Below are experts of layer 5 (counted from 0) of a mixture-of-experts language model. Rows are named router (the router's row for the expert), gate (a neuron's input weights, with its number), up (a neuron's input weights, with its number) and show model dimensions 96-191. Each number is 128 + 32 x the weight over its row's rms, rounded and kept within 0 to 255.
After each expert's rows: "mostly gets" lists some tokens that are sent to it at least half of the time. This comes from a sample of Wikipedia text that the model never trained on.

# expert 92
router [ 95  89 143 107 110 105 119 156 139 121 196  87 122 162 104  80 175 144 170 137 177 177 145 139  76 153 174 102 177 140  87 114 156  77 154 148 110  73 212 157  87 138  40 180 108 175 100  96 147 132  85 168 105 100  98 102  95  53 142 174  87 106 130 143  95 169 156 188 150 116 166 150 102 129 108 143 108  74 131 200 124 112 129 107 116  95 131 132 153 147 170 112 151 119 161 148]
gate0 [138  93 145 137 132 135 158 142 129  72 137  98  91 136 130 137 129 159 171  65 175 105 156 111  95  86 166 142 129 142 111 147 136 127 141 122 124 131 131 130  73 103 163 185 109 145 128  76 140 139 126 134 144  84 193 140 130 180  94 151 133 108 137 132 115 158 137 140  88 116 126 168 136 134 136 139 114  75 129  93 154 156 112 169 183 134 142 132 136 146 122 143 115 154 201  90]
up0 [ 99 178 156 131 110 142 107 113 160 131 134 103 146 131 100 140 159 117 111 177 193 130 140 144 141 177  91 105 138 127 127 131 141  89 119 163 128 126 154 127 173 194  67 106 130  70  96 144 129  96 131  98 118 156 126 132 118 104 125 115 112 157 120 136 131 140  56 167 177 117 142  85 134 139  70 165 160 159 127 169  99 112 156  99  87  97  92 138 117 145 107  77 142  86 136 146]
gate1 [127 122 132 141 124 146 139 129  98  99 146 113 129 128 145 172 105 163 165 121 101 135 139 152 117 169 220 138 198 127  92 156 150 131 114 120 160 126 161 164 181 103 123 132 127 218 138 123 118 165 161 198 138 158 150 146 103 125 127 145 112 115 141 166  93 136 152 149 102 106 153   0 116 100 158 122 207 128 138 140 136  94 160 118 143 122 129 113 121 170 165 135 149 138 132 152]
up1 [134 102 138 112 144 139 114  88 175 166 138  89 125 109 111 137 145  89  63 125 131 128 128 118 147  94  58 122  76 116 154  59 125 113 149 117 100 128  98 113 135 173 115 158 148 117 137 149 219 119  82 106 151  74 165 137 116 135  82 133 143 115 110  67 161 107 151 106 121  91  76 140  94 180 148 135 111 102 138  74 102 151 163 132 109 146 115 126   4  87  46  97 147 110  93 108]
mostly gets: " bi", " Ri", "hu", " Ba", " Bur", "bu"

# expert 46
router [ 89 141 142  87  92  92  81 164 173 109 157 100 125 133  96  97 141 154 141 140 151 163 157 111 130  92 170  68 153 153  99 146 180  94 153 171  66 142 121 151 117 152  82 142  53 156  67 119 150  66  95 142 100 128  99 107 112 103 135 156 119 127 152 122 124 198 187 155 156  98 139 173 112 118  96 137 130 118 163 175 116 105  91  85 114  97 108 147 122 166 146 140 184 160 165  85]
gate0 [ 99 132 155 181 142  85 255 111 161 150 121 123 139 124 160  92 162 176 152 106 141 127  88 141  74 109 133  81 120 121 101  90 167 107  69 140 132 123 144  72 137 146 111 118  76 130  83 141 187 114 139 151 128 157 136 133 136 127 103 160 157 128  99 182 168 174 188 118 140 100 142 224  78 137 198 115 129 104 151 141  91 155 106 130 142 112  97 123  89 106 175 111 211 128  62 156]
up0 [143 109 140  74  89 217 135 160  61  93 123 122 138 143  87 110 151 111 118 169 110 143 181 102 162 197 136 145 177 141 153 125 139 129 128 129 140 121 138 165 114 106  85 169 172 222 135  78 153 150 127 101 150  66 114 134 108  84 116 183 111 118 146 125  80  80  84 203 126 118 118  89 182  97  82 152 118 106  82 130 163  95 140 140  96 113 164 156 168 138 118 104  64  96 155 101]
gate1 [143 141 110 117 116  86  98 117 182 159 161 100  87 159  83 113 108 119  98 125  93 135 158 126 135  60 141 128 118 128 180 122 138 134 147 117 114 115  93 147 133 158 100 112 153 147  57 158 157 136  79 148 169  98 168  99  62  74  85 136 140 144 107 124  69 174 129 167 111 104  24 108  73  95 128 131 130 122 108 178 186  66  83  99  80  99 110 131 113 185  92 125 137 123  81  73]
up1 [ 77 134 139 137 150 135 151 142 121  92  86 140 170  87 129 100 172 158 159 158 144 118 135 136 104 178  93  83 131 149  62 153 136 107  83 154 183 112 163  62 136 165 125 115 161 140 181  98 106 111 154  73  62  97  92 157 134 179 171 159 150 114 127 165 200  69 152  74 166 136 115 148 170 167  76  61 126  81 130  59 140 143 126 176 131 131 134 107 104  95 200 145 121 104 167 172]
mostly gets: "Personal", " List", "Species", " Country", " information", "History"

# expert 59
router [ 74 112 145 108 140 106  76 133 149  99 116 121 168 154 108 131 157 142 154 161 154 155 155 113  96 157 159 111 141 152 127 153 182 106 146 165  91 115 153 158  72 151  78 112 101 154 134  85 149  54 123 134 108  82 116 111 115 106 152 146  96 135 146 144 123 140 157 155 154  85 157 136 119 136  97 160  91 103 154 165 119 113  88  92  71 101 106 128 168 143 143 108 171 103 151 112]
gate0 [142 131 117 133 142 144 121 124 136 114 141 133 159  49 101 126 148 124 131 111  77 118 151  90 106 163 142 156 190 135 123  89 158 118 109 113 110 145 129 171  74 159 120 149 155 172 102 119  87  99 133 111 166 137 155 119  57 106 125 134 149  63  69 104  58  95  89 146 138 104 115 114  75 133  87  90 100 139 169 140  82  96  96 143  95 146  96 144 168 146 127 125  83  62 130 191]
up0 [178 138 132 139 123 118 128 109 113 180 132 152 151 124  93 112 181 153 104 145 128 158 145 134 159 120 124 144 110 171 135 107 119 118 122  82  72 142 172 220 160  59 160 119 125 149 140 129 142  99 104 103 120 179 128 130 104 109  96 127 138 104 121 200 115 110 120 121 105 240 140 131 112 184  99  87 127 139 154 156 169 141 112 135 126 141  66 138 122 152 153  75 114 119  81 150]
gate1 [126  96 143 120  88 141 146 117 103 157 106 129 136 174 146 161 112 150  99 110 134 239 165 121 106 124 132  90 185  81 117 119 173 110 116 157 156  85  96 113 118 145 106 145  75  84 144  81 122  76  65 127  84 149  69  75 107  90 164 153 156 134 113 183 146 173 163 143 132  68 155 137 134  93 123 113 137 141 122  88 154 129 101 181 132 108  56 163 159 155 179 163 117 116 116 133]
up1 [130 166 153 114 109 104 140 154 119  90 155 113  93 109 101  97 176 157 152 171 145 163 111 105 135 141 131 153 102 167 142 118 109 129 165 115  69  76 255 155 130 112  98 134 190 155 118 156 123 148 164 114 122 129 175 152 116 134  72 104  78  35 127 128  88 101  94 135 140 160 161 142 109 158 146 154  94 116 125 177  95 148 162 178 117 140 157 125 109 170 117 105 147 166 114 122]
mostly gets: " use", " award", " defeat", " support", " consider", " allow"

# expert 118
router [ 86 104 117 124 100 101 100 162 160  91 142 102 181 163  95  84 138 147 142 139 155 188 114 122 107 138 166 115 123 106  73 147 125 110 191 180  99 108 142 172  79 112  80 167  77 156 122  71 162 118 106 168  84 113  90  91  77 110 123 135  89 106 146 173 107 133 173 177 134 108 200 140  94 169 100 166 103 103 146 138 107 126  75  79 126  67 119 142 186 144 139 113 156 117 154  94]
gate1 [124 152 139 121 137 167 130 139  96  87 147  19  94 163 126 121 213  89 133 140 172 143  83 141 112 198 154 138 119 102  84  80 145 100 155 148 108 119 134 145 161 119  58  15 114 112 152 164 127 130 155  82 107 108  99  99 139 163 135 158 157  69 135 124 117 141 107 173 132 125 133 103 132 146 120 160 165 153 158 135 107 117  99 122 148  88  86 137 158 104 163 105 185 174  96 118]
up1 [180 176 141 123 127 134 126 179  75 169 145 146 129 116 120 133 111  87 130 139 132 147  94 137 158 174 145 153 133  72 104  92 147 150 121 133 151 125   0 108 108 119 133 108 140  86 156 132  91 161 168  84 101  84 125 106 159 124 110 126 175  98  99 152 140  81 130 150 123 112 134 124 140 107  51 114 151 206 174 158 102 142  66 111 137 105 117 131 165  99 155 158 128 166 105  99]
gate2 [149 110  61 114 174 105 123  99 120  89 110 124 138  85 173 136 112 105 156 120 126  98 148  93 147 119 163  85 255  58  95 123 117 147 120 183 101  95 166 138 162 101 131 123 141 145 163 124 122 136 147 135 132 133 117  74 145 154 153 135  85 149  72  96 175 130 140 162 126 120 176 104 134 135  97 144 172  91 134 126 134 143 137 138  94 165 112 138 148  77 104 101 121 116 109 105]
up2 [165 137  84 151 155 118 135 109  85  73 118 115 145  62 187 136  94  98 147 138  97 108 149 105 173 136 130  65 186 116 137 178 109 150 118 144 129 129 139 166 130 118 135 140 104 148 141 142 136 122 136 129 167 188  97  98 124 155 156 135 106 125  76  85   8 108 122 162  99 161 169 105 126 110 109 115 181  88 129 147 164 193 150 133 111 130 119 181 148 120 101 111 128 122 118 114]
mostly gets: " Church", " business", " success", " Val", " Association", " Army"

# expert 41
router [ 84  87 140 116  86 114 114 144 156  90 174  99 150 151  99  94 168 171 145 146 162 169 168 104  99 142 174 111 152 173 104 145 169  77 184 172 115  88 160 174  75 159  93 165 109 132  74  85 134 107 103 163 102 128  88 113  87 106 129 166  92 122 171 169 110 157 170 142 149 109 170 170  88 135 113 143  86 100 139 145 116 121  91 120 116  73 109 137 121 151 146  84 152 115 186  98]
gate0 [104 142  96 122 118 107 128  81 145 140 181 155 124 136 126  94 118 165 170 131  70  99 149 106 116  65 158 145 183 128 177 174  89 136 155 206 118 170 147 147 117 132 138 176 149 136 123 120 131 123 157 111 133 169 167 111 114 122 131 113 200 119 202  78 129 138 106 112 115 183 162 146 122  91 151  80 116 113 190 115 152 139  46  87 125  96 145 149 147  87 114 164 129 149 116 139]
up0 [138 112 162 139 124 125 119 155 124  76  63 135 138 124 170 142 155 145 114 139 134 146 127 125 134 160  99 120  68 150 114  86 156  73 116 101 140  99 103 106  99 157  88 109  91 144 231 169 181 205 130 141 119 103 144 112 128 110 114 153  48 150 115 167 119 102 179 152 149 121 120 109 144 165 155 169 152 108 132 166 138 105 131 126 101 181  98 107 151 140 137 162 147 109 152 136]
gate1 [ 80 153 196  93 117  35 148 140 110  89 123 154 156 107 226 125 118 175 146  83 150  91 137 126 145 126  68 134 124 178 137 138 116 111 170 142 137 128 101 158 136 116 116 113  41 147 128 131 111 131 157 140 106  85  81 153 177 120 168  91 165 138 148 150  92  89 131  79 160  99 169  82 225 135 107 174 148 131 152 110 161 159 158 120 125 154 144  97 114 183  97 132 132 115  81  82]
up1 [164 109 101 139 139 191  99 125 157 159  75  99 124 163  62 119 145  99 128 179 120 180 122 104 108 138 186 119 160  79 116 133 145 155 110 116 120  35 155  94 120 134 119 151 199 131 145 110 123 126  76  95 189 146 162 108  99 141 109 155  99 105 117  98 131 140 115 151 100 127 119 163  34 132 156  82  99 104 104 147  98  93  71 151 123 108 110 148 140  80 143 129 134 132 174 194]
mostly gets: "),", "\"", "”", "!", " married", " –"

# expert 76
router [102 107 153  88  94 109 107 143 160  86 168  87 145 150  75  93 158 139 137 134 148 164 191  98  87 138 175 101 156 135  72 131 180  73 175 162  86  89 152 146 123 171  80 182 114 140  84 114 164  92  89 161 100 126 108 104  80 104 135 140 110  95 151 147  95 143 159 137 139 109 156 132  73 151 104 169  83  78 143 168 108  94  97 115 116  83  93 134 161 146 142  91 170 113 182 106]
gate0 [ 98 119  93 181  98 124 127 157 134 110 152 134 153  83 110  97 159 156 101 122 128 120 204 128  37 120 174  93 141  90 153 110 158 120 132 102 170  70 114 156 137 140 117 146 159 157 107  80  85 179 129 158 174 127 166 204 153  78  31 163 112 135 148 152 153 206 146 123 119 105 193 158 112 112 108  98 135  16 126 124 106  90 148 133 106 108 191 124 116 120 176 149 124 152 148 163]
up0 [ 75 113  85 140 134  98 141 154 132  93 136 146 136  87 136 113 115 132  95 134 187  73 190 133  68 130 174  78 114  95 168  86 180 126 148  95 165  63  93 166 160 124 161 149 182 151  88 133 131 161 168 154 175 154 165 200 155 119  36 122 195 148 131 111 168 156 123  99  81 137 162 119 114 107  99 121 115  98 134  99 109  61 169 157 143 100 182  92 116 100 164 169 103 157 121 104]
gate1 [155  69 172 121  82 134 133 114 115 123  78 128 137 177 122 102 149 131 127 133 107 107 160 125 159 151 140 133 146 143 120 152 108 165 172 150  52 112 118 165 191 153 149 111 126 152 110 124 137 157 156  81 129 123  53 165 132 150  90 147 137 155 126 189 148 114 147 136 134 113 109 135  69 135 109 116 166 139 119 127 133  95 146 102 135  68  95 137  86 190 123 153  86 109 126 105]
up1 [119 130  45 194 144 134  58 154 122 149 206 117 166 126 118 133 128 143 165  57 157 146  99 107 124  74 130 128 253 157 101 107 164 133 120 133 151 107 123  68 103 104 106 142 114 135 166   0 142 103 101 145  83 118 156  81 131 112 165 124 119 105 151  37 100 181 132 126 140 106 133 152 146 104 106 143  75 133 106 140  99 156  95 112  99 154 177 141 177  98 132 134 184  99 135 145]
mostly gets: ");", ").", " until", " against", ";", " since"

# expert 156
router [ 88  86 130 110  99 103  86 143 158  88 158 100 191 156 118 119 156 160 152 154 128 157 172 127  90 138 169  90 145 134  79 156 180  97 150 153  84  83 132 144 106 153  98 145  60 132 105  91 155 113 104 126  86 126 139 109 109 106 120 166  90 148 152 156 113 169 196 152 146  79 155 144 103 127 103 115 104 117 140 162  95  75 116  89 101 102 126 172 133 145 126 107 191 125 164 143]
gate0 [151 138  89  60 244 136 129 132 173  71 134 137  78  68  99 140 115 142 115 127 105 106  76 102 111 107 135 123 180 195 140 168 139 124 157 130 118 138 131 176 174 155 121 150  99 142 151 112 151 136 146 163  99 171 105 142  95  85 150 100 113 170 148 158 149 130 101 159 135 132 134 160  85  68 131 150 139 133 162 103 146 107 140 160 104 137 135 125  97 140 115 173 164 159 129 107]
up0 [110  72  89  67 165 156 143 127 178  61 136 131 143 125 137 105  90  86 117 145 135 231 149 119 128 118 142 153 113 108 132 147 132 140 129 200  89 108 154 152 145 100  95 138 106  99  92 168 151 145 138 186  93 158 113 141 135  89 142  78 113  95 182 191 132 157 126 204   0 147  93 151 112 113 148  56 144 126 131 130 163 103  71 118 118 122 157 128 109 149 125 110 119 255 127 125]
gate1 [118 114 120 149 131 115 153 107 180 126 185 127 148 205 133 120 163 123  84 130 116 115 166  95 124 176 175 131  82  60 119 104  48 119 119 103 185 101 148 127 147 147  99 114 148 109 158 138 125 169 106 106 125 116 128 135 155 129  87 169  80 145 148 181 158 159 145 137 132  94 175 115 142 106 115 142 131 117 147 126 109  55 157 141  69 113 153 145 103 147 112 139 144  72 102 165]
up1 [101  82 103 145 130  77 148  99 166 191 141 164 161 167 146 153 121  58 150 130 135 100 148  93 160 127 178 128 182 110 139 104 122  68 151  82 130 119 148  51 152 160  99 150 155 141 123 166 141 160 127 159 152 195  97 132 149 191 126 200 145 175 119 135 126 129 149 171 111 132 128 114 129 104 159 162 166 134 145 143 116 103 157 133 124 151 157 144 144 126 153 140 123  83 201 157]
mostly gets: "History", "Release", " Democratic", "Career", "See", "dependent"

# expert 158
router [120 114 129 115  92 137  71 176 155 102 121  89 101 153 121 119 167 154 144 120 144 199 156  83  86 108 148  90 173 168  37 172 145 106 164 162 121  91 126 171 113 142  96 138 110 150 116  95 127 126  73 130  63 116 148 122 111  96 151 160  93  96 146 162 104 132 150 149 159 136 163 175 107 132  92 150  82  96 111 177 103 113 132  86  98  67 107 155 146 158 170 128 173 115 158  96]
gate0 [113 172 100 126 109 192 161 157 121 123 128 122 105  98 165 146 129  91 185 137 143 131 157 102 163  71 130 148 195 114 113 177 140  86 131 117  92 106 119 145 151 108 192  99 255 157 124  76 174 119  67 123 134 135 109 131  78 132 173 221 132 149 173 150 134 108  97 116  89 150 139 201 120 107 159  96  70 114 160 165 146  29 119 141 115 126 116 160 152  88 123 132 147 123  81  82]
up0 [113 145 195 123 158  63 139  96  91  92 145 156 111  64 100 129  74 115 152 134 149  94 111 149 158 167 112 117 134 153 160 170  87 117 116 151 126 181 101 105 131 126 132 134 153  71 114 141 128 144 124 112 120 148 130 162 108 150 137 117 101 140 146 131 128 174 129 103 145 168 111 222  75 115  89 121 164 149 114 118  22 149 140 131 147 122 163 137 155 181 160 147 101 107 119 172]
gate1 [138 152 107 156 154 128 143 145  99 142 126 114 104 146 103 132  97 103 131  39 109 153 139 115  96 147 175 100 150 133 179 137 121  95 120 159 130 109 130 125 116 190 114 138 121 160  87 139  88 125 108  95 138  89 140  96 148 112 137  51 135 133 139 108  74 149  61 134 108 158 121 134 138 141 155 110 109 110 102  92 205 144 125 134  92  36 141 112 125 132 139 137 149 150 120 106]
up1 [ 88 144 153 140 139 128 105 121 132 132  91 145 107 168  55 156 151  88 133  95 134 144 125 148 111 131 163  55 117 127  56 189 107 140 133  88 125 114  87 195 102 148 148 130  80  93 127 147  73 116 103 114 116  94 135  98 162  84  88 136 121 107 130 155  85 151 187 182 112 151 142 105 168 133 230  88 103 129 133 117 112 125 116 144 105 116 174 146 110 149 127 158 185 117 121  85]
mostly gets: "ko", "ul", "ū"

# expert 116
router [122  65 156 117 124  78 101 152 144 105 155  83 116 136 111  77 141 142 176 174 160 177 156 108 111 112 164  86 187 165 108 154 133  70 167 151 121  93 139 131  64 132 137 160  91 161  70 111 144 108  78 155 105 122 105 108  98  88 169 149 114 126 142 153 115 154 176 196 160 129 146 173 104 115  67 126 123  84 122 192  96 137  82  68  85 117 117 167 135 174 115  94 171 105 166 108]
gate0 [152 113 147 113 138 109 113  77 139 120 116 117 137 129  94 175 144 149 113 118 136 102 135 137 113 124 198 160 116 135  80 139 194 128 127 130  98 122 112 118  90 152 129 136 159 133 134 137 112  94 164 143  45 141 133 120 168 164 118 188 146 138  95  93 189 143 163 123  97 151 133  83 104 136 133 119 141 142 142 180 129  68  96 149  64 145 170 143 122 135  66  99 153  92 163 137]
up0 [127 178  91 137 114 138  42 162 139 106 136 246 136 157 178  88 144 116 162 126 134 154 141 103 156 134  55  94 156 133 180  91  71 131 146 129 151 135 147 157 214 131 109 134 112 150 101 116 152 144 104 125 173 137 119 112 114  78 119  84 121  99 166 149 135 160  85 114 160  84 139 178 144 109 129 153 135  98 117  94 117 177  29 114 180  95  66 126 161 135 157 166 112 157 117 115]
gate1 [150 164 121  70 114 113 116 159 135  91  51  90 163 101 113 100 103 139  83 153 147  99 131 120 161  87 162 118 118 176 165 136 119 150 147 172 103 152 116 144 130 108 126 142 120 121 106 133 131 106 134 144 140  98 145 104 121 141 128 134 152 190 134 128 112  94 141 157 123 151  68 199  91 166 141 158 199 144 154  96 145 203 107  77 154 105 105  59 136 114  58 122 125 161 150 110]
up1 [121 134 131 138 139 161 135  86  94 135 134 163 159  97 103 140 143 117 132 163 101 153  99 148  95 150  60 124  91  83 113 110 145 150 135 129 118 147 136  84 122 159 133  92 177 106 204 108  71 172  94 146 142 146 116 157 158 164 149 135 125 108 136 179 102 167  84 138 120 117 142 130 130 102 223  84 159 101 136 103  91 162 142 227 123 132 123 104 129 145 174 151 180 131 114 169]
mostly gets: "ical", " different", "tic", "ological", " international", "ious"

# expert 24
router [121 123 174 123 108 128  90 159 131 133 140 106 161 164  95 100 154 143 181 192 160 178 174 108 116 123 153  67 169 177 100 178 119 100 155 135  98 129 133 145 127 138 115 154  94 148  73  63 157  57 109 169  73  96 104 127  96  60 151 175 137 110 182 140  99 159 128 132 163 150 168 191  99 109 132 170 103  94 140 156 125  80 101  84  81  94  87 130 143 144 114  59 172 132 140 106]
gate0 [141  73 139 140 113 189 134 124 115  77 148 103 106 140 158 129 145 124 143 126 119 144 103 185 162  97 155 109 198 117 165  85 153 134 115 107  89 155 120 131 120  93 107 106  83 172 110 209 167  58  77 140 115 114 164 106 138 133 119 184 143  88 127 145 129 195 165 116  88 147 157 114  95 154 153 147 125 179 197 162 115  85 129  71 161 130 123 127 131 191 147 100 162 136 174  59]
up0 [137  87 150 160 116 190 133  98 106 108 177 150 109 107 131 157 117  98 173 107 118 110 102 140 188 105 138  54 203 143 128  79 132 109 103 109  95 145 104 133 145 114 148  72 125 158  83 144 167  60 143 143 122 128 117  94 123 132 130 156 154 117 125 143 147 193 163 102  78 172 122  94  90 128 128 131 131 191 148 148 120  98 142  98 162 140 144 115 130 134 103  82 172 154 154  76]
gate1 [105 139 125 155  68 126 140 205  77  96 144 150 107 144 127 149 137 133 149  69 152 153  88  61  99 122 100  88 109 116 161 230 172 117 156 169 142  98 152 115 126 148 123 102  61 140 108  94 148 103 142 173 113 167  99 118 111  41 118 144 133 104 137 102  45 194 133 129  81 133 141 139 140  90 123 171  82 121  90 138 134 150  86  83 145 102 115 176 155 121 151  94 122 107 154  75]
up1 [164 129 139 198 112 107 145 159 115 129 115 159 127 113 149 152 142 143 105  73 154  97 100 138 104 137 120 101 109 129 142 160 117 117 112 215 134 130 133 137 115 168 170 128 129 154  87 171 182 107 142 144 113 164 129 141  87  53 130 136 130 113 137 105 108 139 117 105  74 255  88  49 149  91 143 154 102 162  80 152 180 137 116 164 187 160 142 169 106  98 111  98 116 142 122 103]
mostly gets: " gene", " author", " appear", " assist", " President", "ator"

# expert 103
router [112 122 126 158 110 144  84 161 147  66 155 103 174 196 113  79 173 133 137 165 158 162 157  90  97  86 153 118 139 162 115 120 180 108 156 140 117  94 172 149 102 126 119 131  65 147  91 126 125  92 124 132 120 105 102  81  84 137 125 124  78  72 138 131 103 160 166 176 190 101 183 184  78 141 116 111  88  99 116 171  94 144  95 129 105  90  86 149 131 146 131 121 156 122 148 133]
gate2 [126 139 149 148 127 130  91 126 112  98 109 109 135 188 131 131 177 136 113 110 107 169 135 130 128 136 156  92 160 135 118 144 159  51 159 163 122 107 133 141 126 102 138 124  79 121 139  97  91 106 148 108 134 119 131  43 137 122  86 148  99 186 125  78  91 105 189 197  90 145 181 132  78  79 147 113  84 103 129 139  73 255 124 143 141 155 128 148 121 122 119 113 136 140 109 130]
up2 [135 206 125 149 153 138 144 126   0 134  85 123 139 143 142 119 205 114 101 102 110 143 144 131 121 144 110  84 126  88 146 184 131  95 139 128 123 137 138 148 142 106 141 112  70  34 144 114  96 153 152  79 193 142 138  76 156 145 103 136 129 164 149 101 115 122  89 184 115 142 212 137  80  94 110 104  74 130 164 133 103 113 161 175 186 198 119 139  95 122 153  92 114 170 122 134]
gate3 [112 140 137 118 126 135 122 141 155 135 127 115 225 114 140 115 167 125 164 162 134 147 187  81 155 131 134 130 194 117 157 159 137 255  95 139 138 126 130 130 152 156 121 132 105 130 127 120 159 149  89 189  89 146 124 140 118 127 142 118 125  92 218 151 121 146 138 201 200  99 148 122 112 204 127 124 109 121 155 126 147  68  87 115 111  88 105 138 142 127 133  71 133  64 104 165]
up3 [107 163 124 136 135 161 116 176 148 113 128 148 166 138 159 124 162 143 151 182 106 146 144 136 175 184 122 128 166 109 154 149 129 143  77 134 107  98 116  85 144 120 132 107 128 120 125 145 141 149 109 183  59 159 121 135 127 133 147  97 137  86 162 126 145 117 171 231 161  92 162 104 113 135 114  85  94 133 134 123 132 121 105 124 146 146  73 130 101 113 143 100 117  65  80 207]
mostly gets: "\n", "==", "====", " All", " ==", " Mc"

# expert 12
router [137  99 123 133  89 125 116 146 132 125 191 121 129 149  93 113 160 143 164 127 162 172 165 106 111 132 192  87 193 140 120 128 143 107 151 164 125  63 188 172 105 159  69 141 141 138 123 129 150 100 114 135 115 110  84 104 111 136 112 155 117  99 159 167 117 152 163 133 170  93 138 167 103 104 122 135  99 102 154 117 107 146 103 119 100  70  90 131 130 199 158 122 129 114 178 111]
gate0 [115  93 133 177 137 112 142 153 129  75 144 122 148 105  92 101 139 119 219 130 119 140 112 143 174 116 105 140 157 145 119 107 104 111 111 132  95 119 155 154  59 141 145 111  93 120 170 137 192 119 141 126 103 153 135 121 163 154 142 163 119  90 125 143 122 142 159 100 184 182 160 141 145 146 117 119 118 148 116 134 139 148 105 142 128 146  77 136 122 139 152 121 138 171 104 166]
up0 [113 219 134  76 136 143 137 128 152 161  72  98 134 100 155 135 128 156 111  88 140 156 169 128  97 168 121  88 123 110  89 151 133 128 157 125 123 155 144 163 179 174 147 129  84 108  97 109 100 127 121 164 103 149 116 129   7 106  45 130 138 172  96 111 114 169  98 227 113 112 125 111 125 133 114 166 145 111 111 108 186 141 148 108 133 117 162 136 117 104 131 114 153 132 125 127]
gate1 [139  82 126 137 128 148 115 118 130 142 138 114 120 141 106 150 163 115 113 133 125 134 143  95 117 119 169 137 181 137 142  99 126 115 176 132 123 124 124 139 122 161 156 124 106 136  74 170  98 152 134 109 116 129 145 106 122 113  86 158  68   4 154 130 152 123 114  87 115  98 117 166 152  97 162 161 150 133 150 130  89 117 147 143  61 133  88 157 131 161  90 137 107 150 160 174]
up1 [157  98 123 149 157 122 120 124 134 145  60  87 132 138 122 120 167 113 144 131 126  23 142  93 153 125 118 101 174 114 133 130 125 109 127 107 140  87 144 115 119 169 116 126 126 113 117 164 116 120 160 123 147 112 123 123 171 134 107 123  80 180 137 157 129 121 129 117 142 134 136 160 164 116 205 133 136 161 168 137 125  86 159 123 115 159 103 113   0 153 148 136 118 124 148 137]
mostly gets: "\\", " multi", ">", " sub", "/", "<"

# expert 125
router [ 95  98 150 127  95 124 100 170 159 101 180 135 150 142 102  88 156 163 150 164 193 199 113  87  74 128 189 125 195 160  61 169 143 105 150 183 134  98 137 150 114 131 104 171  81 166 117 108 166 125 119 161 119 116  86  82  68  53 149 154 115 128 150 121 123 159 169 150 119  88 143 110  94 131 101 162 117 132 174 122  93 115 110 105  94  92 109 183 187 170 111 143 192 101 160  81]
gate0 [ 87 135 111 101 141 151  93 164 134  61 140 149 143 120 124 132 155 135 128 145 104 154  73 141 109 156  99 131 177 108 112 237 146 127 162 127 125 118 149 104 110  99  88 126 122 101 155  88 185 122 126 125 108 122  61 117 101  89 128 133 116 116 120 108 163 158 107 152 165 102 115 128 147 132 145 168 135 145 156 118 111 168 104 145 177 129 166 126 158 120 127 163 191 161 145 103]
up0 [131 140 117 126 170 148 133 146 149 123 152 155 132 129 191 117 144 197 131 186 145 119 125 104  96 159 129 162 207 114 157  91 143 158 145 119 170 111 122 113 122  54  96 145  79  78 135  61 217 157 116 134 130  73  99 102 124  79 106 129 153 122 111 114 167 134  91 151 149 105  70 123 123 107 137 154 103 123 119 145 110  38 173 136 199  99 145 152 190 109 133 159 157 163 118 125]
gate1 [154 129 186 132 167  84 124 128 140 141 137 124 154 165 111  91 103 130 128 178 122 151 102 134 161  63  99 102 154  69 141 179 167 167 117 158 181 103  88 145  89 135 120 132  80 123 164 122 121 104  77 139 118  67  84 141 117 134  89 117 115 143 122  66 140 132 220  99 115 119 144 155 105 109 153 108 108 200  91 118 119 218 114 119 152 150 137 171 174 184 133 195 128 166 115 107]
up1 [113  91 112  84 154 107 124 122  84  40 133 154 180 205 128 100 148 176 179 122 178 106 148 136 140  28 154 142 132 106 104 151 140 100 104 136 145 116 114 121 135 110 152 188 129 134 122 150 156 255 169 173  69 137 161 117 157 118  92 193 116  97 126 145 151 150  97 129 109 116 121 167 133 153  95 165 114 255 137 142 106  95 117  89 137 141 131 205 134 183 131 135 142 138 111 124]
mostly gets: " His", " Bro", " Gra", " Ber", " Be", " his"

# expert 28
router [132  77 162 126  98 110 133 147 161 116 180  80 151 129 115  79 133 149 148 185 177 172 151  94 124 116 152  84 200 161 131 170 163 108 138 131 115 111 149 131  83 129 111 168  99 177 104 116 123 101  56 131 104  89  52 106 127  95 106 163  81 110 151 120 117 158 132 156 169  90 146 150  99 129 128 143  92  95 151 163 100  92  91  55 103  96 106 150 141 164 142 109 175  98 172 110]
gate1 [167 123 154 104  76 100 153 115 131 124  88 150  97 106 139 103  98 101 207 186 170 151 149 158 114 115 155 105 154  74 127 142  94 118 120  82 143 137 131  74 156 152 121 176 136 175 107 136 109 101 119 109 136 118  66 136 149 167 120 180  83 145 207  84  25  98 111 138 162 137 127 113 100 158 130  79 175 155 105 114 144 195 160 107 153 138  69 151 123 130 136 159  72  91 169 120]
up1 [132 151  90 149 145 188 144 125 143 130 161 133 130 138  82 121 123 146  35 131 125 134 114  75 145 111 126 150 137 120 147 150 129 153 155  87  99 117 140 153 167 144 123 122 120 172  92 127 151 133 145 150 228 150 199 162 150 138  88  94 104  99 130 125  93 147 140 115 133 114 116 166 111  77 130 127  84 103 255  64 119 153 116  94 160 151 163  96 148 105  97 166  97 145 132  64]
gate2 [118 132 182 138 113 129 147  73 223 122 139  96 147 145 143 145 125 110 143 159 136 127 137 132 152  83 112 105 162  86 102 147 108 131  71 150 119 110 136 151 131  74  95 166 100 170  94 137 156 110 132 124 141  96 145 131 145 129  86 113 151 128  96 136 148 236 146 115 175  84 155 106 122  81 107 114 148 180 125 122 123 137 133 109  72  97 140 191 114 211  85 145 180 132  76  91]
up2 [ 64 113 156 118  96 165 206 141 195 136  98 170 126 114 106  93 135  93 150 116 100 124 176 105 135  81  39  95  59  58 132 129 105 104  15  77 114 152 142 137 119 141  60 125 102 170 177 137 112  89 128 170 122 137 109 125 125 142 188 144 133 131 129 129  78  86 101 115 147 140 144 137 111 154 105  85 159   0 130 123 155  64 103 153 228 124 113 131 163  73 120 112 155 151 136 141]
mostly gets: " like", " no", " complete", " large", " live", " same"